Weights of a small mixture-of-experts language model, trained from scratch on English Wikipedia: 11 layers.
Below are experts of layer 2 (counted from 0) of a mixture-of-experts language model. Rows are named router (the router's row for the expert), down (a neuron's output weights, with its number) and show model dimensions 0-191. Each number is 500 + 40 x the weight over its row's rms, rounded and kept within 0 to 999. Numbers have three digits each.
After each expert's rows: "raises" lists some tokens whose logits its average output raises strongly, later layers aside. This comes from a sample of Wikipedia text that the model never trained on.

# expert 42
router:527438476442525483543505487509554478504473462525554539447509499545421472490521478482486573555531527516491473534498538541447467472435502469456475468465512558566519518436488486513503493510534479511511452536569512514534548452504484526499453480533451519553597485505491525526474533442463465450477435483532514489433503431479521521571401556491559485527482449580532542520516565458491467429545442498481493476521505512467553599485576516522386520488463524469499497478477491484526485441463470517487522448556522607504483475495482526467392516574536535517435518563477517488515578440459531489
down0:470547503544457545467534457502479514518485500514491505499519555570498509504482569503531482520576611480548511482504479542547508544534483545510511410497533436498542493471439579486577437463475466483529490516491520569472473487432478550508395537428458430533536478529436536486520454441513512461441438476533474544471491485467450542544498491524343483527490559482547512490519540496473484515512406483562459540535555502442451467523480549515510492515521508393499521510549550470533520505498517467495554510519460555560552476480512533515517492479486519509562450563579525489491444486475492542
down1:504472496475479487408500482531476489468443441500496560513456530532542556513530493515546489537450455475557501432507546559556507609517522514437519448471411503494507466467434572461493440534524481466510453489460475468386494509486410563602482491508517526544446497528516419540504477443510505474434488497468379531454535502521473446454501539464517509480552515436530448427467487477498486503550476484523527507476450524475506464471469534440519441531459475477513541524526520510540538485459536442479439509502466577489494421488507481536563493480482540497545525450530508488513404527429484504
down2:484481556495502524510508471489492535478499433570514418493521513467481576571460515554541480445415537492490458530537454556426554479424504428530540592472520587485525504488414495567466517513523518483531493471557489507534521420520546501512437467495554466508495507470470536496395464517501547484436452472448539450535444461480460574467422482508553495500522500470508551522509556480492448479487505478580505498493509552569517505437500484543528562492535493537547492453511512554489513431483487467473461527601501569501450489497511454504504570505517536543461460436499522517459504452457573458
down3:518487544497527488445460528528528422466541487523499497528457509512508561508582505521541484483522536472433509502505479495487599487516518504455461454479509495533454433466487514556496552518443509534436539507470492489468531502489470496534545588528512546500470409427470572526479471503525466498487454531556538465532506456520442536425539595493493459558484472527480477505383534551534554520521495424494533486471530463552492534501443535454443603497503503505544545518485550568450476516408514504510528502475529532475542453577457532474483481499485533546558388504538544540477447487488603514
raises: "ful", "ley", "born", "ju"

# expert 65
router:538460452463540504474471530533462598491456564499431550493404431492510483539514520474485509510485488525503475513502496522483509433434528416544512515528479531500580446577471522553584506519525501540561578440530481502488546459526464458438440561524540550445477502508440568538528467502438472497510557560495504508596473524492475532487530490486547477558451482490536512553564485485486521447538442425487427502546497510543510525514481494575560437483517472423490504557426461512531446460554516552488552462522509499511478496520466532514430525494550479500518563464508482543518560572531546484
down0:560463568546484496542516415483495505502503533528500420493486566522472530463512475485468482503478501452495553522450442518466417510556500520467465537487445461484501502483491434529448470464569559495541468492534461458541435529555540523497507634468465522479536442485555500473509451539521534451480480481505488410427516507419463508558450400437587462422500497576518504469491484512579485462460512498538519477493466456477554537422484496514496482519532487444487488485505507577504505506522479476556525554478486477476469499561487518503586546478484491520535408442499499459526503526561432565
down1:508506551448508514533455423526438548543546496450521457498425424492441447535498457536557537472492465448453503514516511545476541437499540524499430499501425505463509575480523463520446458510492464484586539529515541521436547506523516495489569465511575449518507563490514385463527522481456515537566499553510527502469462501482479456462482535520502533470462480490474517498531564470462498529500542516512534419530489490491452487520514424395514425530597503496513413590459484532573524489457545488550455495469461514597494488457528447468566501560512492488541470515454514505456495525522477456
down2:536437428453509475511497440586414479508502504503491538542442553451422452480458506427457545516497473510521575494546510490504505465523434482467512572522532497553468502478548462474501461486470531453505449560498481488529484507539518526428496513535531523453487535559514543502581428497504570441528488532511555478478518498489556468546603498479525429547477464552527531449476483426555476564509463502484518505502436511547516516448461468568487527536415562520473451458539552483453489528504550439529570586464545488450485452416492490470565465470500509500531472430458469527515521465541532511
down3:553564486552497483565520470541527492473551483435491483557449453504511577470457452565511475531563563564521420466486514524563559559521557464497491452500543536509541464513455547517518443493529467479467562475487553534441510505462403528494476539462496445490485479457461549451441513443533497432513500481620480534550495487549492541428527526492481511459520472486417548465565495549488507522543509508565546463474480537479574515569543540492543508479525465442503542552442423465487536537522606452527517485444531470515501510504521583480503507552495477500536481462513503569524488511527495458
raises: "ite", "í", "ina"

# expert 32
router:504483421491519563467454511487571450548431539418569416493522541542500463457562499521493529521538551482486509455459549518533467574465496574478482545556501525489439551500496489510472606544448529509527500520493464525476478585514497490465593509423545526495484557552516498479532506476567493527515485520480472503539470490493538521542442560555519488468457565496517539470557576481454549489456549521466580538470456487533562534519478594444477478484468575477502518500551494440527460474497550472501547452487525465518495515469501556547426452455517518494443464518520411451515489511460441498
down0:441474464489493524527511503520491475530589452480475514522507496521486612546512318555526551567531454457519472523527527516457512544555413556484461428465468553454556398497557509479542419509500453462455506481495506463502498538460533487533475522511506537453534508497456517551517524528548498472428532464524564499474495456464526457476485510508471459509447480465513400529458484517574498456476533559561500475456497549483536531554455477499489538482483589513574479459524468456428483507513494566541478502482492557446541459534530514488548516500532439521541474507489544493560469505478506506
down1:540558519484494538529489544496544460517425531541460485513470532471476488388565662482519561432536561466480528527615479521486513479504550497491555480525462472453502566499473483482533498503492580440514535465526521499469526495429439512492485531525495524497483489540523514511469510476507528462508460517448446505493484459551556536548495534407454498495529508552481508478528503462438471473496511415541509509473525499508537510500521486447556518514538463614517435499525481570474531558473503478458543545531544543588479602466524484518513570481537446561460544480477525488493464487432521545
down2:548479515497504458530506518508465526560481490442465516496493521539501583480475564471518450494476548470462485485494500525564511422502499424523545409432463508539557533482495614542537447465465571434510514486553561490481556509525505485481482525519566450472474452476466547550525461451508501476501468438512507517477462459429445500468452452491502520514473435505550487533502504473550602581519499520474472459474499530478469403490467538590461426502523465476508439482450573480461591505521525482489591492497421556462467536548474488448528514463503571523506447478455498514507492530566490455
down3:507555488495566526484546523562529519552471492435503515562512481530449497485471445483388511499515510482428500545475521526474531482499522468516516507418492515519537538546500488535443450533533559469542507448467482492466474510513457544535480562515526427521501483455566538444541496469528505574424478460533525530461468438509467448502507512492477514569542446499425516541560488493510575555590480470456467541474485478506431461401497535506514456477438379488561473517444475577504547492463541403505502485473506498529436522542481510501529480539478468505443454416507477464498511422444456472
raises: "go", "che", "ch"

# expert 35
router:489444492474552497473514500527454554512478593509518625517461439524563501577474573539513474497518463529476478470461424472492487402412471449545424490531541465470488422557480539543574494473529543496576559459502483527525463503501487533556446531553523485515444516499500493530458570503487431558520534473474473565474497504505531502513514486480469415494431479512524522536490519451446472484474406410573517504461470455473500473503492383481554443522561468493498534519466498534462469507496454565481553458471531470530517541488527501543549497516564482479505559527540522539509529494500497480
down0:533475529477482551544436485531539491577510477463485504555565532445474467518547527554503520551460603475497536458483467529518459581514509557537435529491467507501488477508520446501531470497555541559590543500528440526443499510447498535496514482465493461467494452474539500526562513459593535404506539491394465456525480521486529526466377488536485460567520480517509510481542451480466445507496447479524512510481456512548461503470502539542436496487426537531434436532537529424508494503493453464466448491513507497518510564448507536505530542522577522479437567517522527458515536404425508534
down1:479440543507453529543534435539537480505433479542478535514466495439513511534532404603497506541537518531563497506480516505526530429496467525556465489464521550538513447495520453489530497450520540486509507566480495547478530506537476489500424504521454417489450528452496531548525453550543556468508495504489487456453501524425518478477479481470513518528548540446541417522465523417556529514517448463491523478496575511536517490522572548510471493495489528555430444497472520566489507555522520470380390454493476554481472464492544504546574529527629574488510442477515537524474524488535495458
down2:539527463484436500492486479624534518535553481561510496502488559430514507653512556525482558487526447513440464499468492452527515565587578494523489503496491501465492511479472533437478485563522498485559521512568462480473466481492540449447547518523544540551479510485449464563464487544551570519435511451504484521550497481487465417552476419532486528491483493395534458440562484475559497511518471570486505545502502510589490553506521579469556487526548552498459424566540517463489514517479529514525506521488520528496549476535516491447478489507528499533516533466472467490409461453470485524
down3:493476472476436471564547553481464480494539471507529447489480533509489488536547436504460426478494450535498508525505509529567469549517541466483539428433453457526504521433553432573450611491556476501512508488527522471539516467575494494548463519447447519520526449475493539486483520516525451461485512538497469526544561480511444481531450479606455503561494577501523544459487424488478549451428436472416509538572501496463523461468569538490496540512496560514529528527545497493432456509466523505445475451525486536412474483531543549490535572523534533473542467433514496474526439507407544505
raises: "il", "ph", "ine"

# expert 71
router:428526541463514541522488563530468461500493458484547411479581529496479506489530503418502545463530545496526483442476483459539510587533523532417533570460429566510466492526549489515480607496477559490484475519524543609473531532462492523502548448446503469456517521489513557518482529526535476456440497458500494519506496555463448565452500492533500478456506558556568534464584557507507526533446534537515576542472467526533486492515516520454449453431505550451527544434531475474512580485515573492459482488461535489523542493460550569541552452524534511502520507435546430514449512545500513551
down0:490494541522515462476502480448447466445513530470452601528447514481481495520534317505493509464488515506463436548539482540538538484576465479539542486573529460526511563561409532471467457511522497520557497479426496451459458571503570403438534438498513481481475494407509535503546525424475550561514500571582515477519480523464526451511552525517498529518457457518510475492541437511493516489482485539514540506498555466520493485544495504550558571556446503462508504529529496475492467475531472432447401469470540531489540489482504515501532512482528490464535485434508483477520443448477506496
down1:453525519482427486573488422526447609533499493471487465485524529521510538546547504450556458563511474430497512526488488527452470495520381474537543494517529541534508477479483527484520501524440484575528520449539455530468475545530486461480498450464527525471539446524436511513545483509487522512456474440469568546496493538542464502483613412511503463505575426487502543505528507545495518406540488544454539489427422480508496467478558520422542581494564537498524469540521561416498580472472531509467461481471512515474569450463516470531502436513485471463431494456489500528471464551514517510
down2:472493502575481468494500507467467509542489520589596523489462463400468510478470523442522466521514521505497506509482476498440557485454479472504525526476548456522519484501473430422538519472487480554510499557437483524472442534478522548561450513558499537519551405501472519574460474446505485489491494594477464472544562541526464497497554479580528570504565467507403442530466431464539504492447486464495493418539499477505522561424485493477431582497438436493439468478509498521524504493487489423536465481474482437472473470430473471537528558526476499483543512552495504501488533377490503530
down3:493534520500456436478551447488579547504446581525441487510424487501429510449551430569549447526517456507526475518578473520405480442537477473475563539470482405524541538495491493580489420514485508395479528453494462485509483418536538432438487492523465512493480539494525500482502507447564460513514451561501488492484514513545542490482493485539485460468516503490512480458483531489611508477487416451517474467500530505500453492516531490399518471460436456523465534459471526493496460499518538393494457471480511544480435461437506507503483475460421478492474569442475502514540487546512522449
raises: "tro", "per", "ol"

# expert 69
router:480483501474550440508481488536437547482461525523473589537471439432583452522474560517490504444529444569420455485412457447506529435407526433494512528559553480434510451543444518517588449470530472495546533456405476480547485538493501522451463509516512449495498529497548471500438520583504423527589509433462458510546494566514528507512567507472458520557549483458518465501445456484464558545506492505516471476501524519491464462539489455581510496513521494468514487516499502535463482489521464545464539528456504505456581478482502558528537524520573442486550542488517534511418515502525481472
down0:527448482484470482553423555501491480484489476488468587496527522497514547531497540452519460512472591480488468484453476516399543495441491411543512522523555399438502448459509500548491525496555506488500406601481553493479466511488513524521525517531524543462531490476499569532516508523519450523520501457495525548463508453456405479532449495440542511451574522524535424456475524530426524455551442477523514429538509423524473483438476526535468567458567522519505471493446474478484536501567418556500539463484490485550492472473415495465539437469555511540471511491546538545491495554551499496
down1:484469495510512518454522507499440472485504530533476479501481464490549582583580441528426548414519513523484542463484533501527428539515485514513508493504509495489498569533537515501467472518438503459534568492476524461507514473489502524463584515497409428523458523488492454469464488512482445507551541525500503503450546488576510502477531401529545565491525510544502543459407450449530586578491499490435476473398500446412474539482493512533491534549519500420463459452505506421505540577510541526542519559522500462507479533487535444576457437544525421450489544476485524467554450489529504490
down2:456456565536488508587453516448451545545494500436510470442524533543503502521535520510534461477536480480523475557443513479534586456555456452490483541442479474490504464441529473516489444449508446515539515479540508454490500558513502406496491462546489474527467410450505474456580466520548518504503466556522464536522549526484484563475497544478525524458522520476535481507488487511485464487461470560486437574542530509550489581482411473493511493444432544521491507554550539547428428467513505409509543558468476494416527469453532498400489475507438525464530479556544501545445529548421447496
down3:522538559563459457500528455432512516554536522511486413465554569510515497490560561512474471488496523560565538537496520527603475508523486499482511472561495523561527533489540528413464501491465463498527506504461520467521545540516550466506464453506492502524439528431576544490495516542489550517468485485500423501505488562519521496446540515505494504458520563431534468571528547484580524534430477531529562604482494547469572449514480481486532448481528488436475485417484563576448455521476602483505546547532536541481482480602501470498524454502489545408488455526549447491508517490481470498
raises: "ef", "b", "position"